Experts of a small language model.
Size: 13 layers, vocabulary 8192.
Experts: 144 xIELU neurons an expert, 2 picks a token, a sigmoid router, a shared expert of 128 neurons.
Training: 284M tokens, 5845 steps.
Below are experts of layer 2 (counted from 0) of a mixture-of-experts language model. Rows are named router (the router's row for the expert), down (a neuron's output weights, with its number) and show model dimensions 0-191. Each number is 50 + 15 x the weight over its row's rms, rounded and kept within 0 to 99.
After each expert's rows: "comes before" lists some tokens at least twice as common just after its tokens as in all text. This comes from a sample of Wikipedia text that the model never trained on. Tokens count by the router's weight.

# expert 30
router:65 24 50 53 60 33 54 64 49 44 55 27 52 51 39 38 61 42 51 19 53 46 61 57 62 54 52 43 39 43 86 57 44 58 65 54 38 53 55 50 53 50 58 38 73 47 53 30 59 22 75 37 14 46 30 78 65 55 76 76 43 52 55 53 61 32 73 52 59 61 64 60 22 50 71 48 57 51 49 56 65 41 19 36 61 57 44 30 38 45 45 51 64 69 51 38 86 28 56 59 99 32 48 44 39 52 54 49 54 41 42 58 52 47 63 47 56 51 54 56 34 48 47 64 55 63 35 63 70 44 49 52 47 48 35 45 62 43 41 35 59 50 47 45 41 62 47 27 00 28 54 54 52 37 15 57 30 55 47 56 42 44 45 55 46 25 68 26 57 24 65 49 47 40 32 50 44 60 69 45 64 99 57 39 26 56 63 48 49 56 52 52
down0:38 48 53 63 48 83 41 22 99 76 22 73 65 52 23 38 59 77 37 61 59 62 46 59 48 60 62 76 32 32 42 30 42 38 83 46 63 35 38 59 25 88 33 59 80 63 33 39 57 41 48 62 58 57 62 48 43 66 90 42 59 44 79 38 44 24 43 53 35 47 46 65 58 66 65 56 51 40 59 39 67 43 48 44 56 49 64 52 49 52 58 80 27 63 50 45 23 54 62 41 61 48 59 62 44 44 49 67 70 55 64 44 38 54 45 61 65 39 58 56 29 34 54 44 66 37 53 59 27 20 49 48 38 80 33 46 48 62 60 51 40 61 54 60 68 58 42 59 49 56 74 43 36 60 68 20 30 57 59 24 45 68 28 56 32 57 49 51 56 69 69 42 20 59 40 61 33 40 48 38 74 41 24 58 55 40 37 55 46 65 35 60
down1:56 59 64 63 44 66 33 38 36 50 48 44 52 30 62 59 65 25 72 29 77 77 52 79 28 52 53 75 43 76 45 38 71 54 24 48 66 79 83 53 51 65 49 54 57 54 94 44 48 47 46 78 29 45 62 41 43 70 62 48 62 35 39 60 40 52 85 49 84 43 55 60 46 60 76 48 56 41 63 29 56 39 47 58 67 18 58 47 43 55 62 57 43 65 39 41 58 53 41 46 47 38 59 42 14 41 66 63 24 43 42 30 21 27 37 46 52 67 47 37 39 69 45 39 70 63 73 43 50 53 56 56 47 81 57 49 38 57 43 58 41 85 27 64 69 54 60 31 65 48 56 58 53 42 65 36 24 58 49 47 23 46 50 29 70 60 31 52 81 63 54 53 32 72 51 44 48 34 60 45 42 57 55 33 33 52 17 67 37 61 39 37
down2:42 52 51 29 59 46 29 51 41 62 71 54 59 46 40 71 40 41 30 45 70 57 12 74 53 45 37 57 61 59 18 59 72 57 49 32 53 35 57 55 59 63 38 77 56 70 49 59 86 43 71 36 10 45 32 70 47 72 48 69 50 60 59 59 54 44 45 48 66 30 68 17 44 49 58 40 13 63 38 41 60 53 59 17 41 50 72 51 45 63 66 72 49 62 25 64 80 48 48 50 39 46 52 66 52 61 56 42 39 54 50 61 39 64 43 46 60 49 40 34 33 53 39 46 51 57 41 10 64 64 56 55 63 57 32 60 62 68 34 30 57 41 43 38 60 25 99 63 41 32 69 42 39 72 30 36 48 26 68 42 49 94 39 58 52 76 62 49 52 63 32 47 42 36 67 52 55 47 36 57 55 47 47 62 47 49 74 30 41 54 52 25
down3:58 67 40 44 77 44 46 56 34 50 27 48 39 46 65 45 47 64 34 73 57 67 27 45 44 59 49 54 79 22 50 41 51 42 32 53 37 44 72 31 48 58 33 63 39 63 31 40 50 29 31 24 34 72 72 48 27 63 36 66 30 70 55 56 51 36 44 19 23 35 61 62 44 45 23 88 29 54 28 74 54 69 49 30 35 20 30 67 85 46 56 17 59 46 40 73 64 60 44 38 47 55 50 58 68 57 48 45 58 44 24 54 17 49 33 59 46 59 40 86 65 53 27 82 34 39 46 37 60 18 64 55 59 51 36 20 51 49 52 12 64 52 39 48 38 43 61 42 47 47 60 40 40 62 34 64 35 65 48 57 58 51 44 41 53 48 39 44 56 64 78 49 45 50 63 41 44 67 45 38 60 59 29 29 51 69 46 66 43 45 32 67
down4:76 26 72 38 36 47 34 65 13 70 14 56 53 30 59 42 42 61 71 62 50 81 60 45 58 41 44 47 41 58 51 27 50 72 48 56 38 68 48 48 31 53 31 36 46 16 48 67 55 73 43 70 68 51 71 56 52 71 36 53 55 24 70 18 50 39 52 38 58 27 35 60 59 31 57 50 58 49 49 38 29 54 48 58 36 35 50 31 27 30 67 19 55 85 60 41 59 45 49 71 57 44 48 32 45 51 63 32 67 41 66 61 56 64 40 88 59 57 62 30 71 46 34 55 65 48 45 24 43 48 51 41 49 15 41 53 70 57 37 54 46 41 28 50 51 34 57 15 60 56 55 68 43 35 42 51 57 51 42 30 27 39 65 32 45 70 54 55 46 59 72 59 56 57 30 78 62 49 27 61 53 32 51 50 34 63 34 53 39 36 92 65
comes before: "1", "2", "3", "4", "5", "6"

# expert 26
router:48 74 37 79 41 39 62 66 64 40 59 60 54 45 41 58 46 48 37 20 38 42 56 24 42 34 56 56 36 90 39 57 73 52 70 45 47 53 64 41 66 73 72 43 49 64 78 34 50 69 68 57 43 40 55 44 55 29 43 39 58 34 13 59 70 50 48 33 63 54 53 44 58 33 67 44 39 69 34 55 55 28 44 66 48 53 54 52 47 68 57 74 65 26 56 53 28 37 47 35 61 66 99 40 22 46 40 50 43 40 44 37 22 59 26 58 45 50 40 67 60 56 60 42 27 61 74 46 51 55 27 37 57 51 68 63 36 65 89 45 49 51 39 26 59 65 55 38 59 59 65 65 37 59 79 50 41 10 53 48 47 83 17 80 30 54 45 43 46 61 38 64 35 44 54 60 30 42 61 35 60 62 32 39 46 50 53 44 40 71 29 42
down0:33 28 25 37 61 02 76 48 38 58 49 53 55 54 21 48 46 40 59 56 63 57 71 67 63 45 41 63 48 43 73 28 65 47 36 54 50 61 18 34 60 45 33 78 46 53 29 39 63 64 44 72 59 76 64 43 72 48 26 49 45 80 24 70 63 61 93 24 47 49 59 49 38 27 31 63 58 37 62 40 50 50 54 48 56 41 38 37 56 47 47 29 39 17 44 75 34 52 50 61 49 30 38 34 39 63 62 65 53 61 32 27 54 42 44 45 56 47 50 66 58 65 35 50 16 59 45 51 39 57 26 42 51 66 37 55 59 78 29 51 54 61 54 63 62 49 34 41 67 59 27 43 42 45 47 18 54 49 39 35 57 18 30 23 54 42 14 63 60 39 58 69 37 39 27 72 59 40 37 68 27 46 46 44 30 33 49 46 56 52 59 45
down1:28 55 55 47 50 83 52 41 55 28 45 51 57 52 36 74 66 56 34 37 86 46 47 73 73 51 50 64 44 41 37 53 48 14 45 57 67 73 71 61 57 52 53 48 72 46 66 44 94 46 51 58 34 49 38 48 51 71 34 33 67 41 40 47 56 36 51 48 35 55 50 29 17 51 88 48 71 64 51 76 16 56 50 59 52 52 51 67 74 63 81 63 28 49 66 61 30 23 55 36 60 36 55 71 15 34 64 54 37 55 36 27 66 20 38 77 33 42 66 61 70 77 67 45 37 63 37 51 27 57 47 37 55 55 60 56 60 54 47 41 47 35 54 70 41 48 43 73 47 35 68 58 30 48 69 65 46 36 64 88 58 60 46 51 63 39 64 50 43 72 39 32 50 41 51 48 55 50 56 22 39 33 48 39 67 74 43 49 47 62 64 39
down2:42 66 50 60 44 37 52 53 47 60 45 63 46 31 53 51 29 48 55 73 44 60 41 53 43 80 48 38 85 32 49 73 71 51 50 40 44 46 46 57 05 60 45 63 52 23 74 50 72 77 43 41 48 53 32 42 36 54 62 64 49 49 67 81 65 39 38 63 24 62 60 68 42 42 56 58 77 68 25 45 30 47 51 29 58 57 34 39 89 56 57 44 50 35 34 60 37 55 58 72 45 53 71 37 48 49 78 64 47 51 60 70 59 50 62 36 21 63 36 37 30 32 56 46 27 36 42 69 56 48 55 37 50 48 38 81 41 57 34 53 56 57 38 42 44 40 21 76 49 58 39 38 53 61 55 67 57 99 29 32 85 46 34 31 53 56 73 43 58 38 73 19 70 67 43 72 55 59 67 47 54 61 46 45 51 64 79 44 56 49 39 50
down3:42 44 49 59 34 62 49 38 64 24 38 47 42 52 44 55 58 52 30 74 74 45 72 87 32 41 51 51 45 17 69 49 35 51 42 61 45 42 57 74 45 64 53 49 61 40 52 63 44 54 48 38 42 37 37 48 80 50 50 53 46 26 81 13 23 64 38 28 53 51 67 49 62 59 39 50 64 44 81 50 28 50 50 26 47 39 51 50 50 29 48 74 73 84 50 46 64 65 34 46 62 66 47 53 69 41 61 52 52 40 26 35 44 46 37 52 64 44 38 58 47 53 38 57 56 61 78 72 52 50 63 41 42 34 44 63 41 64 65 44 35 54 39 40 71 30 71 69 50 20 17 53 79 46 50 45 38 38 55 46 79 44 87 78 32 65 51 79 56 45 51 62 58 35 52 66 77 60 59 59 84 23 19 63 34 48 43 73 28 38 45 40
down4:54 47 26 52 51 51 65 20 55 46 72 26 45 53 68 62 45 41 52 48 54 27 36 40 64 55 63 38 27 47 70 44 38 14 44 14 37 51 29 71 55 58 51 58 34 70 50 38 43 54 42 62 47 73 39 49 71 42 53 32 41 79 58 31 18 75 42 39 43 53 54 40 25 37 73 35 47 53 39 64 57 52 55 34 24 89 34 38 32 42 72 66 35 49 55 14 34 53 54 53 36 57 58 41 50 47 52 16 57 57 68 70 50 52 22 36 51 51 54 56 46 43 30 55 70 79 24 24 68 54 51 44 36 54 44 46 40 57 35 47 39 47 43 48 49 40 53 52 32 41 42 69 33 72 27 25 50 59 50 65 50 26 58 73 40 33 46 21 56 51 76 38 70 54 49 31 60 54 25 33 48 43 72 75 61 93 69 59 64 46 54 54
comes before: "9", "8", "7", "6", "4", "5"

# expert 8
router:48 93 57 59 63 59 53 47 52 31 51 46 52 39 37 51 55 45 31 58 60 19 44 27 45 50 79 62 58 49 39 28 64 51 23 39 74 38 44 29 65 63 57 38 48 44 45 56 20 57 61 50 61 53 50 48 40 66 47 52 70 64 52 48 53 62 32 78 66 42 52 33 48 35 27 65 47 36 50 56 45 76 45 58 24 48 53 59 42 28 65 70 76 56 53 23 33 55 47 25 53 47 85 33 32 51 46 58 36 31 47 65 14 40 18 52 38 61 47 52 27 63 47 61 51 70 52 21 42 62 35 37 62 42 64 35 34 48 43 41 53 76 70 23 67 41 58 41 57 36 40 63 41 59 36 27 46 47 52 37 26 47 37 42 53 30 68 87 52 38 25 83 53 59 68 61 54 27 54 12 37 33 27 29 48 22 54 42 52 73 45 50
down0:49 15 79 66 72 43 57 54 40 50 80 48 44 78 55 54 53 67 63 53 53 73 29 45 40 26 48 25 76 52 52 60 45 49 44 35 51 31 79 40 38 52 80 58 57 39 50 41 56 83 54 57 37 41 58 34 25 49 65 43 56 22 70 44 78 57 41 60 54 35 54 68 48 54 66 28 63 66 33 51 40 53 33 50 28 86 63 51 42 74 72 49 48 20 43 34 69 68 38 53 46 57 58 45 50 52 14 38 63 49 39 52 37 37 60 60 30 40 58 37 57 62 51 56 46 44 48 26 52 43 35 60 49 46 84 63 94 58 25 64 83 60 78 47 72 48 49 65 39 54 54 58 47 46 39 70 50 26 47 58 39 62 59 58 61 55 74 60 21 43 11 51 45 44 75 38 62 47 52 39 37 49 46 19 69 62 58 57 47 49 40 47
down1:38 17 51 24 53 69 48 58 41 69 40 42 58 85 65 70 51 63 40 65 35 70 39 54 48 80 34 48 32 59 21 54 45 68 42 50 30 28 41 57 30 55 53 52 72 48 49 48 50 55 50 61 51 68 60 42 38 36 62 66 32 53 43 62 60 46 49 65 22 43 35 33 56 38 46 24 54 72 24 45 31 44 55 60 25 46 36 49 25 28 42 62 32 08 54 55 50 47 72 84 48 64 54 33 65 53 76 13 28 31 60 45 34 49 87 46 32 60 40 38 50 43 47 55 64 45 46 70 45 46 40 63 36 46 38 46 43 47 56 50 62 42 35 61 54 40 37 48 88 76 66 26 53 47 67 54 59 43 28 50 76 37 56 51 34 66 18 35 59 39 53 34 52 79 31 50 26 31 31 44 32 43 38 37 33 37 44 41 45 64 36 25
down2:36 65 53 37 56 45 19 43 34 37 80 47 58 64 24 55 43 30 65 29 76 65 34 31 43 73 35 73 46 38 63 73 66 38 60 42 32 50 36 44 67 18 33 52 38 41 49 46 72 36 66 15 51 60 62 46 43 62 45 38 50 50 55 36 42 47 64 44 27 66 55 63 51 15 81 34 27 51 72 45 59 44 86 53 71 50 43 72 77 43 60 01 57 38 68 36 45 56 45 56 21 27 44 52 50 57 38 71 30 57 49 57 59 40 27 43 54 39 20 58 52 44 36 48 23 60 21 59 56 28 51 30 33 60 48 62 45 59 50 52 45 74 52 69 52 70 41 27 74 37 66 39 39 53 53 55 66 64 47 75 50 37 59 61 64 47 89 52 48 56 53 51 50 45 55 55 59 44 58 36 58 68 46 53 60 50 32 61 64 21 60 54
down3:62 49 49 59 57 47 83 45 47 43 58 46 43 41 48 18 44 52 44 37 56 44 68 32 68 77 69 57 74 47 41 32 23 32 74 44 49 69 34 57 59 76 60 72 42 99 73 26 54 57 77 67 79 45 50 46 29 56 93 58 48 46 58 53 59 25 41 48 69 13 69 43 29 50 25 55 33 59 36 57 63 51 45 25 71 39 37 57 58 49 49 48 39 40 39 44 42 55 39 52 49 99 47 51 63 75 51 34 26 62 28 33 72 48 74 48 61 75 57 44 42 54 60 43 61 48 53 48 62 49 55 57 56 44 58 34 74 33 49 60 46 48 70 44 38 57 64 32 19 35 25 76 49 54 59 57 55 61 65 49 52 34 51 48 39 71 58 56 37 34 65 30 26 76 52 26 27 57 51 63 67 56 61 42 63 40 55 49 44 48 52 40
down4:41 67 42 42 29 50 78 55 35 47 54 39 38 65 43 36 48 42 45 46 41 24 40 66 53 47 46 67 42 62 35 28 32 40 73 62 53 47 57 34 47 37 28 12 37 52 43 49 39 45 24 39 71 47 59 55 63 55 44 40 28 44 33 54 39 31 82 34 49 64 41 40 23 29 67 40 45 40 51 39 42 57 56 30 71 43 45 77 67 58 44 59 79 47 44 45 41 32 42 53 38 50 69 47 40 75 68 44 52 52 59 59 55 50 59 57 59 48 16 34 76 45 46 66 42 52 24 38 49 32 65 26 76 52 55 59 26 56 47 56 46 38 32 52 90 74 73 16 42 31 51 56 34 23 62 60 53 51 69 55 63 47 61 23 41 36 60 57 53 62 86 09 42 28 37 56 58 79 50 55 32 46 66 52 60 43 38 10 40 42 61 24
comes before: " |", ".", "0", "–", ")", ","

# expert 5
router:43 48 28 52 27 27 59 69 81 49 21 27 65 47 51 30 83 22 48 59 49 26 25 56 32 56 56 49 44 71 49 56 58 64 43 46 39 50 48 28 81 56 14 83 47 40 58 46 47 58 62 64 36 56 36 41 51 57 87 17 47 51 10 69 52 37 24 49 80 19 48 18 53 49 44 54 39 55 41 33 44 51 43 41 48 75 37 43 69 42 41 55 61 61 48 52 32 48 34 53 37 39 60 43 30 46 34 46 29 52 49 47 36 52 37 55 48 63 40 36 54 47 45 58 34 39 71 49 63 57 34 66 40 73 42 38 63 44 50 72 39 81 65 55 63 58 84 53 77 72 37 73 28 54 58 45 53 38 22 39 46 65 35 57 58 60 60 59 31 56 35 49 45 45 62 49 42 54 54 49 59 62 27 23 30 59 34 60 23 76 40 36
down0:52 08 30 33 38 62 57 50 82 52 56 46 56 84 68 41 80 58 51 79 76 63 58 54 50 39 46 59 52 68 53 36 65 57 36 67 42 15 38 55 49 46 41 59 64 74 21 45 40 45 62 58 43 51 12 65 29 40 47 46 54 27 37 67 29 61 60 47 58 69 49 53 57 25 66 65 63 72 50 47 56 52 36 62 99 63 32 47 57 54 63 39 45 55 65 37 61 44 64 42 57 58 71 36 28 53 35 36 66 39 57 74 60 53 63 41 76 81 49 66 52 45 41 21 48 42 69 53 51 80 36 66 40 73 37 73 53 47 49 76 49 34 50 71 56 34 57 55 76 39 71 67 44 50 51 51 75 50 48 49 52 69 44 45 55 51 43 45 75 47 52 43 07 25 57 62 49 48 58 43 35 61 50 38 63 51 68 60 40 35 67 58
down1:36 35 32 58 57 50 30 64 38 28 54 62 27 61 67 70 48 55 88 57 56 37 63 37 56 43 41 76 52 77 47 41 56 44 70 59 45 72 59 56 31 59 40 57 31 50 54 50 65 44 39 73 53 57 69 53 59 32 56 54 32 65 60 34 58 46 40 48 49 43 50 54 75 45 25 48 56 26 40 41 70 67 42 46 54 27 31 43 54 25 42 54 55 66 67 53 20 51 36 45 58 55 43 10 76 24 54 30 36 42 44 75 48 60 50 32 64 50 22 52 53 55 51 41 44 26 60 61 48 55 58 44 47 55 54 26 39 59 18 68 63 36 75 51 24 68 59 37 52 57 24 52 41 27 31 39 27 84 63 36 57 23 52 43 39 61 46 32 79 50 48 46 49 41 54 57 34 36 40 73 46 77 53 28 61 69 85 43 68 55 00 58
down2:25 56 53 57 54 84 62 62 47 56 20 65 42 67 61 72 28 56 48 74 29 42 35 44 52 30 88 66 57 28 87 08 51 43 45 46 39 42 51 58 50 45 36 61 60 65 70 61 42 42 55 53 53 39 40 48 63 42 75 54 65 32 64 88 53 52 51 36 42 73 62 37 50 33 51 21 24 35 54 93 35 55 40 58 38 40 36 39 50 81 59 48 38 39 43 59 30 39 25 64 84 53 56 44 56 63 55 57 39 63 60 45 58 69 35 62 39 38 59 44 60 55 42 64 71 73 42 37 39 45 95 53 32 44 20 71 33 64 63 44 46 44 62 59 25 68 63 59 47 54 66 45 61 56 68 54 24 70 37 43 41 29 49 40 37 48 46 42 44 57 51 39 29 62 51 52 76 61 64 43 53 40 54 41 54 50 50 68 38 17 55 52
down3:57 29 40 37 46 33 33 45 62 67 48 55 66 39 68 57 36 69 51 77 79 41 54 37 83 52 31 44 52 30 42 25 70 49 34 43 66 33 50 66 50 59 40 52 67 53 55 40 55 72 54 45 47 49 55 55 65 16 74 09 80 33 47 48 72 73 39 46 50 41 56 57 33 58 51 43 59 62 52 68 34 37 59 62 57 63 40 26 28 61 64 73 32 59 41 33 65 45 68 69 47 61 61 67 64 72 21 47 36 46 54 50 39 55 63 44 54 46 60 64 56 51 36 41 46 75 62 55 68 34 65 71 71 59 38 74 61 49 74 42 33 22 40 38 34 48 69 62 64 99 58 71 44 22 47 40 33 60 76 47 71 61 46 65 46 63 63 40 37 54 37 45 43 65 34 59 30 74 18 53 50 41 61 74 59 62 57 43 31 62 55 62
down4:47 37 45 36 30 66 62 83 52 55 39 70 60 40 50 05 53 59 52 31 33 18 59 62 62 44 34 58 55 47 47 49 30 66 63 33 37 53 36 62 56 57 54 60 46 52 46 48 41 38 62 24 45 27 42 35 45 54 59 58 43 66 46 51 23 73 39 62 90 39 69 22 54 58 46 53 51 25 48 46 42 47 31 51 23 25 57 47 62 46 73 77 64 65 40 68 06 61 36 18 57 64 59 59 56 48 40 65 56 47 48 32 51 51 48 21 69 14 66 47 55 43 31 77 63 49 60 48 56 46 37 64 80 68 51 44 72 39 46 44 30 60 36 68 37 56 29 36 56 48 52 41 52 32 37 65 44 68 70 73 53 44 53 48 31 68 83 75 47 69 70 45 63 46 48 57 33 68 52 59 36 74 49 80 54 44 44 39 44 53 78 59
comes before: "-", "\n", "|", "==", "The", "==="

# expert 15
router:33 41 43 63 60 60 77 63 49 39 10 45 73 40 42 49 71 25 30 43 28 60 45 43 17 42 72 55 44 65 67 23 55 57 45 41 55 42 61 45 62 63 62 52 50 54 55 56 54 65 92 46 32 38 68 64 54 37 71 49 41 16 47 51 61 66 49 57 48 50 60 52 53 29 44 25 79 45 53 54 68 19 48 63 55 58 68 45 50 49 55 63 64 52 35 27 57 56 39 58 30 54 56 45 53 35 40 55 63 53 41 75 20 54 20 73 62 48 32 36 20 57 66 47 42 50 73 50 24 54 43 68 34 71 49 53 34 56 58 36 60 46 60 29 42 57 55 51 41 51 21 68 38 73 84 42 59 46 47 47 43 69 29 57 38 50 58 78 53 45 27 76 30 43 60 34 28 76 60 40 40 34 35 27 36 20 33 19 39 47 45 34
down0:58 60 37 34 53 38 24 69 33 46 79 41 72 40 51 53 42 17 51 72 60 82 64 37 50 67 52 65 38 75 57 41 43 01 61 66 69 41 49 60 44 54 31 67 69 60 60 35 44 49 29 35 75 57 47 49 46 29 53 66 35 70 51 57 32 57 35 46 63 29 52 71 39 37 33 81 49 37 56 34 55 31 72 52 74 42 39 57 57 34 37 81 33 36 71 53 33 77 54 42 60 61 46 50 53 61 65 43 51 28 42 43 49 41 46 75 58 43 63 42 67 64 83 59 44 41 51 92 27 67 39 73 66 57 53 83 69 63 67 18 51 50 53 67 42 45 31 63 56 53 60 41 42 72 48 39 49 31 69 45 37 35 57 50 59 30 51 31 61 49 60 36 50 51 65 44 33 53 39 42 51 58 44 41 35 18 24 53 36 52 30 66
down1:63 42 46 45 35 65 18 58 60 68 42 44 51 48 47 84 65 33 54 57 27 55 37 28 49 00 49 45 46 52 29 67 55 31 40 56 52 60 49 80 71 37 45 65 65 54 51 39 32 65 51 38 16 42 53 39 20 69 64 50 35 69 56 36 73 25 60 51 64 45 48 59 46 53 63 64 23 56 24 46 34 56 38 33 51 92 40 48 68 48 57 60 59 56 51 78 40 51 55 67 39 63 39 41 05 57 66 60 61 61 30 73 89 51 62 37 63 48 72 48 46 60 20 50 61 59 35 38 61 68 51 19 49 52 61 55 67 36 65 19 49 41 65 52 63 55 52 53 51 41 37 47 43 29 86 51 70 56 74 53 40 36 63 56 57 37 39 45 44 65 61 46 59 62 82 41 52 42 65 48 44 50 59 81 67 55 49 47 49 47 32 44
down2:52 64 44 52 53 28 65 75 67 61 46 41 59 40 49 35 34 67 23 26 47 54 57 35 56 56 67 65 29 54 90 60 41 79 35 41 15 38 45 42 46 62 37 20 61 35 44 48 46 69 32 65 61 38 59 34 54 59 64 25 45 72 77 52 53 21 68 57 59 46 54 54 48 51 45 44 68 61 66 64 52 60 35 28 63 29 38 73 44 52 36 47 71 43 64 50 63 74 77 58 44 51 42 49 23 59 59 29 26 44 66 32 44 73 47 40 68 77 43 25 23 46 47 45 56 33 51 51 48 44 41 42 51 44 28 59 64 58 38 30 47 42 62 58 41 41 59 56 70 62 43 50 51 34 40 42 33 44 39 76 97 18 69 62 79 75 47 28 46 48 27 44 83 60 50 32 37 48 32 62 54 35 34 34 70 32 43 48 67 52 37 40
down3:47 43 58 61 28 73 28 84 36 40 39 61 66 42 52 85 42 50 61 22 57 44 53 47 51 34 46 36 79 63 35 55 29 33 44 51 56 60 49 57 30 46 82 51 64 62 56 68 60 69 36 30 21 39 45 28 37 57 32 46 68 46 55 43 52 59 38 70 45 41 66 37 43 45 43 45 47 50 45 24 54 72 60 64 43 40 48 57 61 62 31 40 31 59 83 65 76 53 55 47 29 52 63 43 72 59 53 49 60 38 48 34 33 11 55 48 58 68 37 43 49 31 45 25 80 27 46 60 80 43 49 46 68 44 39 63 72 53 81 37 21 56 52 44 69 78 68 67 48 47 45 34 47 36 35 62 38 69 43 49 53 68 70 55 36 77 51 35 46 45 66 31 53 48 48 52 60 29 57 51 44 88 60 62 33 66 31 74 89 67 64 60
down4:51 55 53 49 50 23 67 55 41 45 76 44 20 49 54 78 52 50 58 33 39 61 42 63 41 72 46 88 42 34 62 44 43 45 86 59 56 40 55 59 60 52 46 31 59 51 33 33 47 56 20 59 80 58 29 57 50 84 32 38 46 46 48 69 62 32 35 29 53 65 57 53 62 24 29 47 46 37 62 79 21 65 61 42 61 39 34 56 47 72 71 40 46 91 45 60 25 51 23 25 58 54 60 40 40 72 30 25 68 53 63 38 56 62 52 42 44 49 36 32 66 90 47 52 63 49 61 69 32 56 48 39 72 33 55 44 88 41 40 53 27 47 42 40 72 54 65 54 69 54 55 57 59 36 34 65 33 42 60 60 25 56 64 63 28 20 52 29 40 31 62 71 46 34 50 50 56 53 38 52 36 68 53 40 51 67 44 30 65 60 66 61
comes before: " ", " the", " and", " he", " which", " but"

# expert 24
router:24 62 29 38 35 50 36 73 50 41 41 65 84 35 34 46 81 44 40 52 27 32 46 34 30 27 67 63 69 46 50 45 44 51 33 55 54 42 49 34 68 74 60 33 52 55 52 30 27 49 49 41 36 30 60 49 64 60 77 55 62 37 30 45 77 49 55 56 55 25 38 36 67 41 37 46 49 57 32 28 65 73 63 64 48 64 44 41 66 63 34 42 64 30 55 77 46 47 27 36 24 60 68 42 44 39 44 47 65 66 33 69 57 57 43 67 60 75 62 52 62 66 68 43 27 35 75 57 63 78 59 70 43 42 53 38 36 58 64 74 49 66 77 46 45 73 43 46 47 42 28 72 53 34 59 19 20 32 35 42 47 54 58 43 27 57 59 54 57 43 39 52 47 27 59 44 43 49 75 42 31 41 00 35 47 34 67 30 62 68 26 35
down0:03 29 26 41 33 81 55 77 56 75 60 81 37 63 52 59 98 68 30 31 50 69 35 50 46 48 21 48 53 37 44 37 51 56 25 44 56 69 69 57 46 48 26 38 53 75 57 30 59 32 45 49 51 57 68 73 80 58 67 38 49 45 52 78 52 47 43 65 31 59 41 59 38 58 41 36 28 22 21 57 54 51 67 47 32 66 52 47 60 51 33 37 57 47 50 38 38 33 55 54 49 62 51 75 58 59 79 63 51 25 36 26 58 46 49 50 39 50 62 39 66 10 58 57 40 45 59 30 59 46 47 49 67 52 45 36 54 33 22 46 57 39 48 44 66 48 57 44 56 54 32 58 57 16 51 28 40 46 51 36 36 62 34 23 55 54 39 62 35 36 59 62 78 46 36 46 74 54 49 63 52 59 25 43 33 41 81 27 63 43 46 47
down1:64 46 49 33 50 66 39 32 47 38 52 23 40 45 46 49 58 68 55 39 45 63 46 65 38 74 41 55 77 38 57 51 39 55 24 42 48 33 69 64 37 73 54 43 66 54 49 45 65 18 77 47 38 48 50 72 37 68 11 53 58 68 68 52 57 64 52 25 27 41 59 37 50 84 50 48 19 39 66 57 47 35 32 51 34 43 42 45 33 40 53 39 14 40 44 59 37 60 46 49 48 13 37 44 39 53 55 32 34 50 52 52 34 69 43 50 57 80 38 43 34 57 49 71 66 75 27 23 62 42 57 45 57 40 50 38 00 49 62 60 50 53 60 24 79 47 46 46 59 36 35 43 59 37 34 36 44 26 36 68 64 69 52 57 63 49 31 64 31 45 38 45 30 19 68 45 58 82 29 28 56 63 31 60 67 45 28 45 52 67 54 56
down2:61 45 35 50 32 50 49 67 39 48 57 47 46 52 41 46 53 88 70 50 47 39 68 31 35 43 77 24 72 33 72 54 68 29 49 86 47 56 56 51 68 56 39 73 54 52 69 26 68 62 33 55 46 66 47 40 51 84 53 58 56 36 35 39 31 62 47 60 56 69 86 33 59 43 59 46 34 30 71 14 10 65 55 23 40 65 47 37 58 70 45 14 66 42 65 44 30 46 48 52 47 55 44 40 72 38 61 64 67 69 56 13 68 39 41 49 28 41 69 32 39 60 47 24 55 47 50 29 50 65 43 70 56 28 32 43 47 55 57 42 26 59 52 68 44 32 32 33 60 50 31 52 49 57 55 67 53 36 38 58 62 49 48 44 26 34 42 38 67 65 75 55 71 52 63 46 74 65 31 77 35 36 55 73 62 69 64 46 42 42 30 53
down3:43 72 73 58 76 53 84 50 48 66 60 62 22 45 29 40 53 35 48 42 58 51 83 60 64 78 47 49 58 78 49 71 56 39 54 79 68 53 40 57 55 57 52 62 38 49 50 47 73 51 45 69 43 47 47 64 62 67 87 42 69 75 40 62 47 69 60 37 42 60 68 52 50 79 42 63 53 58 77 83 28 48 44 16 36 60 56 58 59 33 47 71 61 55 78 37 38 49 63 68 44 19 41 58 52 34 70 74 81 51 43 57 53 33 58 54 55 53 25 48 44 56 35 70 38 58 25 37 37 54 72 47 65 48 58 45 77 61 43 69 78 56 41 58 50 48 48 46 56 70 37 57 42 32 44 45 49 32 65 54 71 67 39 55 41 20 56 39 58 50 01 52 59 36 68 51 48 41 52 37 46 12 78 51 65 70 62 55 61 50 58 45
down4:66 79 66 37 75 41 27 44 61 79 57 71 55 52 52 57 26 42 49 56 43 45 53 23 34 66 53 47 37 51 48 42 48 41 68 57 52 16 63 40 48 33 57 25 32 33 41 66 58 58 53 35 54 66 76 61 19 12 57 45 53 46 49 42 49 45 15 39 66 49 52 54 33 71 20 35 56 32 64 48 29 47 46 39 11 50 83 58 49 30 46 50 37 59 34 53 36 63 63 33 64 69 67 53 51 76 59 66 44 22 60 19 42 72 63 70 59 42 61 34 61 81 49 60 77 29 50 55 46 85 45 72 30 56 40 46 38 77 36 77 52 59 40 26 41 57 59 81 43 49 53 34 64 56 60 54 43 22 53 64 56 52 52 52 52 75 49 50 63 43 65 54 41 34 44 54 39 38 47 68 46 59 57 58 16 56 47 69 51 45 41 38
comes before: "s", ":", " /", " (", " career", " information"